config.toml
n_layer = 9
d_model = 160
n_experts = 32
experts_per_token = 4
d_expert = 32
d_shared_expert = 0
activation = "swiglu"
moe_layers = [1, 3, 5, 7]
router_score = "sigmoid"
normalize_top_k = true
routed_scale = 2.0
balance_loss = 0.00334
balance_bias = false
router_bias = true
init_std_router = 0.0198
lr_router = 0.00263
n_head = 2
n_kv_head = 1
head_dim = 64
vocab_size = 8192
norm = "layernorm"
norm_place = "pre"
norm_eps = 1e-05
positions = "rope"
rope_base = 93100.0
rope_fraction = 1.0
qk_norm = true
attn_scale = 0.125
tie_embeddings = false
parallel_block = false
init = "uniform"
init_std_qkv = 0.0358
init_std_o = 0.0
init_std_up = 0.0358
init_std_down = 0.0
optimizer = "muon_variant"
lr = 0.00982
lr_mult_up = 1.06
lr_mult_down = 2.0
beta1 = 0.95
lr_head = 0.0116
warmup_steps = 72
schedule = "wsd"
decay_fraction = 0.74
decay_shape = "linear"
final_lr_fraction = 0.0
batch_tokens = 65536
seq_len = 512
doc_mask = true
train_tokens = 519000000
steps = 7920
dataset = "wikipedia_en"
Below are experts of layer 5 (counted from 0) of a mixture-of-experts language model. Rows are named router (the router's row for the expert), gate (a neuron's input weights, with its number), up (a neuron's input weights, with its number), down (a neuron's output weights, with its number) and show model dimensions 0-79. Each number is 200 + 30 x the weight over its row's rms, rounded and kept within 0 to 999.
After each expert's rows: "gets" lists some tokens that make up at least twice as much of what it gets as of all text; "comes before" lists some tokens at least twice as common just after its tokens as in all text. This comes from a sample of Wikipedia text that the model never trained on. Tokens count by the router's weight.

# expert 16
router,250,165,232,209,234,184,126,267,176,219,225,202,215,181,193,239,190,158,181,173,215,190,253,198,146,154,215,166,200,202,197,210,196,174,261,248,205,199,227,146,238,186,229,231,226,193,170,181,196,185,230,208,177,233,207,199,221,223,186,220,216,209,171,158,227,237,237,155,181,228,207,155,261,139,243,231,165,185,195,184
gate6,154,169,204,212,175,182,190,248,197,167,157,206,220,237,255,227,213,209,180,223,212,195,222,233,202,239,225,251,191,199,220,197,208,212,181,214,207,184,257,153,186,171,184,228,210,180,216,169,224,158,215,203,175,196,170,190,168,197,219,161,250,217,228,198,245,189,255,206,232,170,182,188,178,148,247,173,166,184,234,183
up6,237,242,188,168,202,183,191,154,222,261,193,168,165,237,204,205,202,256,163,188,187,239,199,160,199,184,255,169,209,255,190,205,130,208,231,234,198,236,150,158,212,223,206,185,176,247,198,204,231,218,191,230,183,255,159,192,268,214,207,198,206,202,241,129,183,215,144,190,152,193,180,188,199,206,183,139,135,188,160,184
down6,230,223,202,209,191,148,183,233,155,193,196,193,195,193,200,204,229,189,198,181,153,234,171,190,220,248,199,201,173,186,242,143,221,177,135,183,199,250,193,228,165,175,191,193,228,189,218,201,129,201,201,113,177,179,191,178,245,188,211,213,214,193,183,187,244,245,158,212,180,224,156,200,201,231,176,189,259,195,139,216
gate7,221,224,270,143,178,221,191,236,176,209,202,224,139,177,180,180,139,251,157,194,237,204,213,195,235,159,183,215,162,262,171,211,205,200,218,188,253,137,204,182,183,210,209,152,188,200,198,198,213,234,188,221,168,176,193,233,186,171,197,249,190,208,227,176,244,197,157,217,175,164,247,202,183,152,200,184,242,166,147,218
up7,199,155,269,149,166,188,201,160,188,245,232,222,193,212,176,189,158,189,171,181,214,190,184,163,215,193,168,220,194,226,227,241,224,177,195,200,214,181,258,224,188,191,200,173,216,203,214,238,229,265,189,250,251,187,156,212,260,250,229,244,216,218,218,185,195,153,174,185,177,187,222,245,173,215,226,220,206,212,256,187
down7,201,127,150,226,204,223,215,176,232,219,161,228,202,206,239,210,274,218,189,262,189,192,230,211,183,208,244,169,188,251,218,153,187,201,225,193,231,297,179,207,191,179,186,253,207,222,191,180,231,224,165,242,187,243,214,157,188,225,202,180,212,170,243,176,172,186,215,200,251,217,172,132,181,225,191,157,216,186,271,200
gate8,198,208,200,183,202,191,207,183,220,257,200,196,201,210,239,193,160,219,201,261,172,191,202,196,212,187,249,205,210,223,206,227,157,197,225,171,222,227,262,177,155,202,234,192,189,196,219,176,189,213,197,221,235,232,220,158,230,201,168,171,216,188,211,217,209,168,174,181,124,165,284,210,204,136,183,188,234,192,172,211
up8,212,188,157,215,219,210,177,182,140,195,202,264,236,218,146,191,181,218,148,168,220,200,243,193,176,187,148,154,224,226,162,187,166,203,145,226,197,231,221,240,223,161,190,186,214,240,224,230,202,241,210,206,251,177,223,170,240,181,193,264,230,197,169,151,189,164,169,171,159,203,143,214,170,214,223,213,180,232,186,219
down8,160,193,219,197,236,183,234,200,212,206,152,203,213,166,147,173,247,216,208,229,158,208,210,222,136,212,244,256,206,209,207,250,164,178,196,156,167,212,227,236,196,183,153,224,179,227,210,225,169,205,219,207,187,222,209,147,216,245,209,229,177,244,210,164,224,146,202,148,246,209,150,219,194,178,189,249,169,299,195,178
gate9,151,167,186,199,168,203,231,197,149,273,184,180,142,202,206,175,198,184,205,148,196,201,187,207,211,192,275,240,210,222,226,241,206,244,185,235,197,186,177,191,200,241,185,204,246,192,203,215,233,224,224,204,189,171,218,175,193,184,170,180,179,242,193,207,209,183,192,255,149,248,205,213,192,169,184,171,198,263,230,210
up9,186,177,211,196,186,191,246,208,151,255,225,187,188,204,205,167,219,171,224,236,199,249,183,155,200,197,151,216,180,180,233,239,170,170,188,179,188,175,166,194,235,190,200,208,185,234,238,182,166,217,189,222,217,176,174,194,249,197,190,262,226,217,152,175,221,152,153,129,162,155,160,214,180,173,172,185,240,229,207,197
down9,163,210,140,173,184,205,237,150,187,167,227,191,189,154,233,206,210,184,203,255,180,226,201,137,173,231,188,217,172,199,227,275,165,150,227,190,204,194,176,183,234,204,222,247,213,173,240,220,208,213,197,235,216,189,121,164,221,208,234,259,163,217,165,158,179,194,224,201,209,199,190,162,168,207,140,202,210,200,230,186
gets: " of", " the", " and", " to", " a", " with"
comes before: " the", " a", " his", " an", " be", " their"

# expert 25
router,241,225,210,193,177,222,173,233,217,188,200,221,139,197,186,219,176,139,194,171,246,170,236,183,188,158,195,172,207,214,131,241,218,161,204,222,220,196,231,164,234,184,187,188,226,191,198,153,184,158,196,203,171,186,218,205,183,236,210,203,190,202,253,262,240,203,202,210,201,187,230,160,258,136,194,211,203,240,209,191
gate5,205,202,236,187,187,212,216,162,187,200,198,236,232,155,177,191,138,172,191,167,232,158,292,168,175,181,193,175,236,228,188,219,161,157,166,228,205,182,245,240,185,180,254,230,234,105,224,170,168,167,217,229,230,258,138,244,231,199,205,234,170,241,212,230,186,181,158,177,147,202,166,179,223,143,230,207,159,233,246,178
up5,166,169,194,233,184,156,163,173,210,159,211,195,243,179,198,217,165,166,212,202,208,198,171,194,248,174,164,230,211,203,210,175,190,248,240,203,138,217,173,194,200,152,195,205,239,160,175,204,217,261,178,214,198,186,184,215,173,215,239,187,92,290,224,216,204,180,239,193,171,224,210,188,195,191,252,243,155,237,214,217
down5,184,159,172,199,209,234,169,225,180,237,215,210,173,209,214,215,200,202,173,231,199,241,219,213,198,213,167,212,176,198,200,208,167,158,236,161,199,201,223,186,181,194,218,150,249,160,175,237,241,175,192,202,211,276,227,168,231,170,291,226,194,175,183,117,199,221,196,221,248,193,171,174,207,237,218,163,246,156,181,216
gate6,191,188,199,174,211,152,231,182,181,224,148,173,197,175,220,198,208,136,240,165,209,192,194,230,242,241,220,204,197,195,194,193,207,180,259,170,164,208,205,176,217,223,188,218,176,151,225,196,205,179,193,167,225,263,148,243,237,238,213,217,199,192,203,175,236,199,213,200,175,212,231,168,221,222,172,217,186,141,202,188
up6,186,181,218,207,186,175,194,160,171,192,207,229,244,214,231,181,169,187,128,211,255,227,180,178,190,167,224,194,202,164,185,204,201,207,230,236,198,161,239,149,199,180,223,166,248,225,168,222,121,193,175,182,193,213,157,185,193,210,254,192,212,205,227,246,256,244,187,190,146,188,249,197,192,146,245,168,161,186,187,213
down6,183,163,188,233,202,194,175,168,178,163,225,218,226,219,146,207,169,198,228,242,169,210,168,188,217,194,196,225,204,157,189,198,129,186,167,209,207,210,185,174,226,162,237,223,222,171,210,182,194,213,266,271,196,190,201,152,203,206,209,160,237,202,194,211,202,186,233,177,231,183,194,236,180,172,178,175,144,211,161,245
gate7,233,161,157,190,277,246,244,204,196,218,141,229,165,176,271,205,181,207,205,167,182,189,114,187,222,161,203,247,188,191,195,176,233,219,157,192,223,244,185,217,174,193,199,210,210,197,207,178,207,236,249,218,196,205,226,202,191,222,183,216,198,221,209,215,187,223,154,152,218,267,162,188,180,218,152,191,250,218,249,210
up7,200,201,166,222,199,227,224,236,223,212,249,187,196,248,191,240,193,236,210,220,241,173,201,189,225,226,193,191,183,185,241,191,206,195,237,218,230,212,198,226,199,139,169,158,166,238,210,139,158,158,152,178,245,203,216,215,222,244,221,199,178,208,192,192,166,176,144,236,131,165,201,211,206,173,209,148,209,215,203,184
down7,203,188,182,220,229,198,219,152,183,161,189,173,206,191,161,161,222,144,191,201,180,215,237,179,200,248,234,213,195,183,223,243,163,225,190,187,183,217,236,192,218,134,221,293,236,173,210,256,207,180,202,180,206,256,231,148,179,162,232,194,167,232,191,152,185,192,242,227,218,233,221,187,205,173,261,198,154,129,197,168
gate8,197,201,202,216,221,112,274,191,206,221,213,142,199,244,204,258,211,194,174,174,157,183,224,148,190,201,193,149,182,183,218,205,153,152,187,260,291,169,199,159,171,245,196,195,213,198,169,200,205,205,205,190,212,250,201,280,187,227,187,260,181,185,209,187,168,234,185,206,205,216,193,208,103,201,177,178,198,221,212,155
up8,166,224,227,213,209,186,189,209,210,234,249,211,197,242,209,134,232,187,251,196,190,206,203,192,174,197,183,185,215,229,195,232,194,229,156,157,157,189,131,199,228,169,174,195,186,216,208,218,191,178,150,223,215,183,166,241,210,208,232,194,232,166,209,185,227,222,207,214,155,192,158,193,245,217,217,214,201,222,169,259
down8,213,167,196,244,221,223,223,177,216,211,267,221,225,174,192,199,227,156,206,171,149,231,197,177,224,252,171,222,203,219,206,245,236,197,156,243,183,188,199,273,247,178,204,206,196,179,179,217,211,217,188,188,217,160,172,209,178,214,243,215,245,157,189,231,231,225,237,220,213,217,204,196,150,233,192,240,107,199,181,178
gets: " in", " to", ",", " In", " as", " was"
comes before: " the", " a", " to", " his", " in", " that"

# expert 26
router,234,187,241,238,187,190,182,228,185,224,246,200,218,223,216,183,185,147,169,203,208,146,184,201,252,154,201,232,203,180,181,249,217,191,282,212,242,167,204,193,228,201,238,154,215,190,247,215,195,185,157,209,134,172,192,184,242,200,164,170,184,185,182,176,172,180,180,184,192,257,241,236,184,209,220,221,196,214,209,277
gate6,171,155,234,198,242,251,158,229,166,183,242,157,175,207,205,164,211,186,201,180,167,155,214,218,162,272,215,215,256,217,204,210,198,162,191,187,197,189,187,216,231,225,209,203,155,131,216,168,239,181,165,139,210,174,210,175,226,231,144,191,202,181,178,152,235,188,207,219,228,257,209,219,197,219,217,171,207,237,167,224
up6,220,183,278,237,227,247,186,195,140,153,176,208,174,150,188,154,226,235,197,257,209,224,190,185,197,194,207,215,225,223,194,209,185,145,141,249,163,179,239,157,163,229,135,212,225,193,159,210,197,219,204,245,152,202,212,166,199,218,166,204,149,249,206,224,185,226,158,227,230,224,185,206,151,181,181,188,205,223,180,175
down6,217,201,146,156,193,233,198,170,200,240,229,264,209,233,221,219,222,146,188,170,240,237,203,153,204,177,208,171,230,195,193,224,232,186,219,226,157,252,212,220,180,199,208,96,196,156,196,246,219,168,223,214,204,201,180,187,213,233,161,162,226,188,214,199,173,188,218,206,241,153,123,250,182,141,186,224,185,204,186,179
gate7,208,207,219,176,222,178,188,185,226,199,236,172,164,163,174,239,148,204,202,200,283,180,164,218,207,129,188,183,217,230,195,213,217,188,232,202,151,222,178,236,241,220,221,176,212,179,174,172,185,193,215,194,160,211,186,195,182,154,213,191,162,215,218,233,191,223,194,183,154,198,262,198,208,186,208,183,205,195,222,201
up7,189,174,170,197,185,201,181,187,210,194,186,263,186,253,198,163,208,250,162,234,220,239,243,206,156,201,223,188,209,195,247,205,167,182,231,180,146,239,135,220,242,177,207,180,272,173,215,217,238,203,217,149,250,173,262,159,214,185,217,241,274,252,164,176,181,196,177,204,211,240,188,212,225,262,177,193,182,171,224,137
down7,177,202,289,187,218,156,210,184,146,120,226,243,188,187,180,235,212,209,224,216,122,226,220,185,247,187,192,233,194,202,252,194,186,220,195,195,198,225,170,171,227,214,206,174,160,211,227,196,217,185,188,211,190,171,207,196,193,163,191,224,171,224,174,176,246,172,249,181,229,175,278,165,211,210,194,198,207,214,215,205
gate8,209,167,213,161,206,218,233,174,227,192,252,205,213,233,250,251,173,192,205,175,203,158,189,173,266,207,198,211,172,198,176,257,191,194,210,233,204,249,194,173,236,194,210,140,184,169,187,219,176,245,182,204,191,211,206,192,180,190,166,186,231,182,217,206,167,167,179,203,234,189,249,168,189,248,189,177,164,227,202,182
up8,210,247,216,216,205,161,182,228,152,170,168,201,179,218,244,230,204,219,199,168,200,183,211,188,195,201,211,227,205,177,191,195,229,227,246,183,182,238,205,258,220,183,202,200,280,159,181,196,192,193,234,150,198,154,236,165,236,220,260,214,184,194,183,211,199,128,178,221,152,218,180,220,183,208,151,189,179,225,225,240
down8,243,188,240,200,211,169,229,151,208,216,197,214,268,245,212,139,233,199,159,155,184,165,193,172,244,226,146,153,168,219,173,265,237,200,193,192,185,221,227,189,213,196,186,165,192,207,203,154,176,222,148,189,199,239,204,183,181,156,175,189,233,154,162,238,190,142,219,230,207,180,211,222,150,239,190,201,250,176,216,236
gate9,175,199,214,202,212,225,219,182,172,204,212,208,135,230,187,197,201,165,233,230,243,169,212,206,187,154,148,232,204,200,224,271,150,159,227,261,177,238,217,195,199,206,171,183,191,205,151,145,211,171,145,204,198,204,206,219,224,205,200,174,228,188,203,169,220,193,178,179,242,211,261,257,174,160,193,153,173,222,170,241
up9,199,210,182,240,168,196,210,208,179,213,237,142,169,175,187,204,197,218,224,199,217,250,210,199,161,250,220,205,238,146,160,199,193,242,170,171,228,173,230,241,174,240,237,230,203,212,193,227,156,207,151,162,218,220,139,163,230,158,249,209,177,207,210,176,216,196,164,204,190,221,199,198,243,176,185,181,163,225,225,226
down9,159,207,203,164,231,266,246,226,186,213,208,177,189,155,207,206,200,180,184,202,166,182,157,207,150,225,241,276,175,196,264,238,201,228,209,221,204,159,227,188,189,111,202,224,258,165,228,198,220,228,161,204,182,222,215,114,194,212,191,253,267,144,245,171,229,228,190,188,217,159,200,184,201,183,219,192,183,251,231,212
gets: "'", "ti", " not", " film", " album", " game"
comes before: "s", "ing", "ed", "on", "er", "al"

# expert 15
router,231,204,232,186,235,157,199,259,193,154,249,200,227,175,166,181,204,201,155,194,218,201,239,197,196,244,204,175,185,225,178,222,146,141,236,158,266,187,231,159,250,193,258,217,215,210,233,205,204,217,210,183,157,252,154,159,221,149,149,187,171,209,197,197,225,190,207,205,154,198,151,187,181,196,186,167,170,223,220,203
gate8,207,214,164,215,217,200,244,224,215,218,165,182,207,247,221,191,186,224,227,218,238,161,172,190,201,151,194,209,169,220,223,247,269,154,243,210,164,176,264,169,157,114,168,159,237,194,217,164,187,190,149,196,270,226,136,219,179,263,204,259,165,192,195,227,202,202,179,186,145,214,248,186,212,202,215,234,210,208,198,169
up8,206,161,209,174,216,227,129,220,218,227,231,168,173,188,240,197,188,207,216,170,213,236,171,199,188,242,152,228,138,233,219,156,178,184,151,216,217,193,189,162,212,245,186,153,195,237,203,239,221,231,230,168,203,201,221,196,169,249,220,186,209,209,153,226,212,254,195,166,302,187,201,165,150,195,195,190,158,224,209,195
down8,214,199,221,218,193,165,205,219,206,235,227,274,236,222,241,248,218,179,228,184,187,214,193,171,186,155,203,219,209,239,201,209,190,206,232,184,254,165,213,176,162,164,204,194,190,159,213,261,221,208,220,179,216,213,194,164,182,239,206,170,230,199,206,164,130,199,214,186,212,183,229,204,143,197,181,229,217,63,214,239
gate9,220,215,121,217,226,184,193,204,204,219,246,187,236,244,198,223,151,221,237,258,247,162,221,152,203,200,205,218,164,213,267,191,207,183,236,215,225,202,194,223,197,152,189,145,231,122,236,199,217,135,165,143,239,200,210,245,216,210,174,221,182,230,195,181,183,179,160,194,181,213,181,206,209,168,234,234,178,200,197,206
up9,175,189,172,209,176,180,113,200,256,239,193,241,235,229,221,186,252,233,157,154,153,206,198,168,177,201,187,232,154,237,229,204,201,250,225,177,203,162,158,244,225,163,220,215,226,219,214,183,274,185,234,181,210,237,203,220,191,196,232,206,213,209,211,161,188,174,230,209,199,178,201,188,175,198,197,143,193,200,163,191
down9,232,169,198,201,141,209,198,170,185,254,199,192,249,182,164,203,222,255,173,207,186,216,164,197,202,204,207,219,171,235,253,223,199,211,235,212,190,174,269,210,188,230,224,222,237,140,246,225,233,147,212,212,207,169,152,178,205,184,241,176,192,254,189,185,178,226,193,187,257,170,146,245,199,210,169,163,216,168,208,212
gate10,172,164,237,218,170,175,213,149,170,221,202,208,206,240,173,181,246,261,220,185,234,232,198,253,185,190,226,203,218,230,177,199,180,182,208,199,183,189,216,224,177,159,238,226,267,158,223,247,262,167,178,183,171,219,177,155,200,154,221,197,259,187,237,145,270,190,201,218,196,194,169,242,203,173,218,207,186,249,217,202
up10,222,274,188,230,179,195,239,189,232,174,187,108,134,202,169,179,148,227,251,185,220,184,225,186,137,175,204,229,210,178,182,167,146,210,213,223,219,213,204,254,173,174,246,166,221,223,246,207,178,191,225,197,218,174,224,178,181,223,270,209,197,180,219,198,180,207,209,180,161,226,187,191,176,220,201,153,183,213,210,145
down10,225,207,238,173,208,204,160,173,197,183,138,205,236,170,189,169,208,223,226,233,122,191,172,209,252,220,208,230,207,238,181,184,205,250,198,211,229,143,214,203,234,229,171,189,162,212,156,175,206,196,203,231,225,124,214,213,195,220,232,244,145,184,244,193,185,175,208,169,234,195,230,201,228,186,181,134,214,168,204,181
gate11,227,196,229,213,171,235,195,177,179,166,193,162,239,175,182,238,252,246,199,209,176,170,196,178,197,227,217,177,161,250,239,194,214,160,218,203,242,204,221,214,194,181,236,232,196,121,225,265,237,192,188,193,199,185,171,249,233,214,136,230,241,201,236,172,166,192,237,247,217,204,207,235,164,203,175,201,241,211,162,204
up11,204,241,214,176,221,240,172,260,202,169,140,170,185,187,202,188,189,198,182,172,212,199,190,184,199,195,197,226,100,220,208,188,222,237,213,221,171,202,187,196,250,232,153,175,206,233,197,161,223,240,194,179,225,178,217,145,220,240,212,238,135,236,205,186,223,250,155,186,219,205,230,224,178,166,253,201,221,207,199,196
down11,163,209,194,216,165,172,187,209,223,180,172,216,194,173,195,228,231,237,217,217,167,173,216,220,181,232,195,224,215,221,234,227,149,149,206,169,139,227,210,236,202,226,248,244,184,217,221,244,160,246,174,219,206,208,201,199,217,241,218,212,191,132,241,237,242,134,201,173,183,265,187,205,234,148,208,243,179,234,170,220
gets: "\n", "=", "\n\n", " =", "  ", "″"
comes before: "=", "-", "|", "The", ":", "In"

# expert 27
router,235,209,240,215,189,184,183,213,193,261,221,205,168,202,146,158,235,147,238,236,184,168,223,231,176,159,179,198,212,192,192,237,233,183,202,226,272,228,181,145,216,201,215,240,225,175,178,176,190,190,224,186,191,232,235,219,209,228,185,231,190,215,126,199,189,206,191,159,141,170,235,168,219,188,236,238,193,196,213,241
gate14,121,204,179,199,213,190,200,175,218,197,195,247,119,223,267,198,158,171,152,189,238,249,200,215,236,181,234,228,225,237,180,258,228,191,215,188,213,204,175,166,229,243,211,215,191,217,172,284,216,203,200,214,194,157,231,177,226,235,189,233,206,213,177,136,215,239,217,153,218,174,206,221,223,234,194,187,180,154,198,161
up14,217,193,193,189,215,155,176,172,201,176,169,235,209,221,181,182,222,203,275,217,167,213,260,197,186,187,244,198,153,182,147,205,178,195,199,202,224,148,151,200,193,179,136,218,206,228,240,212,261,276,194,208,159,209,208,195,221,140,204,207,217,166,174,199,148,189,229,205,202,167,194,183,191,191,190,223,161,185,199,143
down14,251,210,158,228,218,196,218,174,147,205,184,187,189,239,197,200,198,230,166,269,198,222,222,267,172,186,201,173,140,181,212,194,185,182,188,213,156,251,235,229,241,227,228,212,229,199,208,216,138,234,154,219,145,191,204,160,208,222,156,214,185,155,226,198,176,217,223,202,196,215,180,197,170,182,188,253,197,224,212,160
gate15,154,244,237,186,243,168,142,201,207,195,201,229,146,209,185,142,177,202,203,176,152,224,207,200,199,187,201,212,236,172,147,180,205,209,250,221,216,182,203,182,136,256,165,231,158,172,220,199,246,175,208,147,162,210,198,241,193,222,217,230,173,190,210,207,192,228,166,238,127,224,245,170,152,183,203,182,194,200,197,203
up15,189,133,218,243,262,203,142,183,217,245,186,217,206,176,210,230,176,168,180,212,150,256,190,167,176,166,160,184,212,184,209,236,213,251,187,217,232,180,167,199,249,232,226,205,143,207,203,182,199,178,184,179,201,178,166,217,168,141,220,158,254,233,160,207,202,227,247,201,183,171,273,168,189,189,202,200,216,192,183,175
down15,188,215,248,228,153,295,220,226,216,248,214,187,196,153,218,154,163,225,166,207,203,158,215,226,153,213,219,205,243,194,207,200,219,174,177,205,187,187,208,167,188,222,207,203,183,163,230,201,261,230,198,206,167,178,149,167,269,241,159,193,231,229,202,205,188,205,196,185,192,181,192,276,258,227,191,191,196,184,187,167
gate16,201,168,257,161,208,196,191,194,247,213,205,254,162,185,161,192,288,189,228,193,214,204,177,229,169,222,173,249,196,204,258,223,156,199,219,211,182,195,229,203,137,199,201,175,167,249,218,239,210,204,197,223,122,231,182,227,197,188,174,216,177,201,235,203,198,195,201,223,249,201,210,198,207,212,187,220,234,221,196,211
up16,220,245,187,168,165,216,231,182,186,210,188,192,194,251,244,178,194,229,242,225,160,169,215,206,213,212,184,181,155,170,222,192,174,160,187,174,233,202,235,159,242,173,185,187,166,206,191,232,145,196,144,216,161,185,177,203,217,224,189,231,210,229,185,169,203,209,196,182,194,188,206,205,190,231,214,180,117,205,202,165
down16,185,197,215,167,174,247,206,161,232,180,244,226,211,229,189,202,160,225,207,187,148,190,235,152,220,219,161,234,228,213,198,163,219,227,204,225,177,195,216,187,156,206,196,181,167,186,173,224,178,205,194,222,249,166,162,166,222,173,209,191,185,205,166,198,209,175,177,235,263,230,222,242,176,190,267,206,203,297,174,233
gate17,170,196,258,224,261,203,184,193,218,200,232,243,226,234,186,201,186,238,199,154,182,224,157,237,167,235,149,130,184,190,188,204,159,232,235,188,199,225,207,194,241,227,140,183,208,267,244,187,176,196,144,213,228,254,259,214,262,187,199,212,165,172,174,221,206,193,250,187,176,185,204,189,203,226,196,236,217,212,202,226
up17,219,175,177,215,188,196,226,199,234,187,205,225,221,243,288,219,181,235,168,173,197,160,159,202,199,238,217,176,150,143,212,240,222,240,200,197,150,180,195,239,245,193,178,177,261,216,192,228,157,207,195,221,223,230,235,228,254,242,176,148,202,177,163,206,237,169,181,167,228,208,199,185,200,174,214,185,220,153,203,183
down17,200,205,157,184,226,155,196,243,244,221,215,242,224,248,173,241,198,205,161,185,223,179,190,227,221,164,212,179,173,214,191,219,205,221,213,262,181,210,169,193,224,209,210,188,236,186,185,182,159,191,200,212,191,214,185,263,261,242,240,163,121,228,201,220,199,173,235,172,192,178,170,197,193,204,185,225,199,107,186,205
gets: " of", " |", " in", "|", ":", " for"
comes before: " the", "  ", " a", " his", " 1", " 2"

# expert 14
router,251,213,207,253,209,158,194,210,179,254,213,173,169,218,196,200,152,201,127,216,181,172,173,229,232,192,205,150,200,233,211,193,167,207,190,196,241,175,148,191,221,214,196,175,183,176,207,193,188,193,160,218,224,175,279,196,207,236,210,214,207,191,165,151,172,148,208,222,164,163,192,178,234,166,241,178,189,237,208,228
gate9,185,210,188,204,169,194,185,240,191,218,208,173,194,204,199,236,195,184,195,195,205,213,174,177,247,173,221,194,152,232,243,201,228,178,199,167,178,206,202,240,232,153,211,209,195,180,214,221,247,151,245,186,217,254,189,229,220,171,233,145,132,202,175,202,193,191,277,209,204,199,192,202,222,149,192,253,234,258,197,240
up9,191,202,173,174,173,213,212,148,237,203,219,224,158,214,147,191,230,161,251,215,176,188,263,219,191,194,180,199,224,209,228,156,130,212,174,235,279,157,242,201,184,173,212,219,188,224,160,210,213,173,199,208,210,214,192,177,193,198,179,266,205,164,248,154,225,194,156,165,240,176,166,220,191,146,215,187,160,185,141,195
down9,164,173,215,191,216,259,219,226,183,256,245,140,197,208,247,218,168,245,180,162,233,231,192,207,148,170,206,175,160,196,217,134,181,253,228,149,191,250,142,184,159,206,207,169,230,159,194,222,179,250,230,159,204,170,199,192,202,218,236,169,207,197,201,143,210,216,238,198,183,255,188,180,214,183,175,246,213,240,226,197
gate10,187,140,186,206,197,202,259,127,189,195,230,201,175,163,154,151,235,216,226,191,204,211,155,181,201,226,184,255,176,251,169,196,161,212,226,223,166,193,209,201,177,155,192,194,192,279,200,134,218,166,190,187,201,213,147,204,211,220,209,230,196,164,251,213,258,209,219,212,230,151,180,245,244,208,227,187,163,197,193,206
up10,229,216,167,187,138,188,210,197,184,180,215,226,195,206,199,175,252,184,213,140,148,188,168,194,203,210,199,195,208,204,256,147,202,160,191,190,211,248,242,211,190,254,166,202,218,226,174,207,217,235,175,179,187,191,183,201,224,178,168,201,156,163,228,181,146,213,216,165,267,216,192,201,229,229,216,200,164,212,210,184
down10,228,204,188,190,172,161,212,230,235,199,236,189,179,166,175,221,134,181,209,195,169,194,231,183,173,184,177,218,216,217,199,212,192,242,156,175,170,215,235,155,200,220,200,193,210,221,176,195,231,172,150,260,205,217,146,180,202,246,196,206,182,194,235,173,202,216,187,235,230,178,195,190,161,174,224,210,250,254,166,195
gate11,168,180,134,214,176,188,233,205,198,222,243,172,185,207,175,196,175,208,241,215,227,250,207,206,251,242,215,193,217,184,218,167,230,226,211,165,166,224,221,134,226,196,223,214,150,216,275,218,242,174,121,229,225,171,211,211,204,226,219,174,238,245,125,199,178,209,196,221,209,191,198,144,258,167,212,175,168,211,193,209
up11,239,196,221,236,207,235,226,256,189,247,203,186,182,197,162,176,204,255,242,178,122,181,200,191,220,163,224,194,194,159,190,214,163,217,193,186,228,197,169,226,176,191,223,180,224,220,237,228,216,190,250,221,229,176,223,215,253,238,157,240,233,201,162,219,164,196,192,189,203,215,130,219,178,166,185,135,246,230,226,223
down11,218,214,206,195,229,117,182,148,170,231,259,224,181,175,268,220,253,198,139,158,158,197,197,220,177,171,181,181,175,206,202,199,223,246,168,161,243,170,217,241,172,229,183,232,169,197,196,198,222,207,187,226,206,189,166,197,180,242,237,204,226,199,201,290,223,221,185,180,180,186,209,159,177,273,143,184,178,224,206,192
gate12,217,219,214,168,207,262,154,219,216,209,179,182,186,180,209,255,213,244,196,225,186,126,206,180,215,182,176,120,246,184,214,193,200,173,219,195,204,168,176,227,202,189,213,217,204,227,172,199,220,196,174,269,215,194,240,194,261,157,250,243,199,253,185,255,214,170,245,185,193,219,162,245,219,225,179,174,197,225,193,134
up12,185,212,160,215,207,235,180,147,168,146,181,201,209,206,199,220,195,157,242,195,222,228,179,234,222,209,232,217,226,207,196,155,210,157,179,262,188,157,227,217,197,176,180,151,136,185,176,232,198,203,192,200,236,194,168,229,181,254,197,186,185,199,215,184,231,197,229,195,229,195,261,181,209,206,151,192,176,212,165,193
down12,257,280,191,241,207,188,215,173,206,184,201,213,215,163,217,180,165,236,227,240,171,228,187,187,238,198,251,217,214,231,136,186,225,210,156,162,124,141,211,170,226,169,208,182,178,180,153,203,211,235,179,171,223,160,160,216,201,219,206,215,226,184,174,192,159,202,236,166,176,186,246,204,225,224,208,195,268,204,185,215
gets: ".", " (", "=", "–", ":", " –"
comes before: "\n\n", "=", " The", "\n", "19", "1"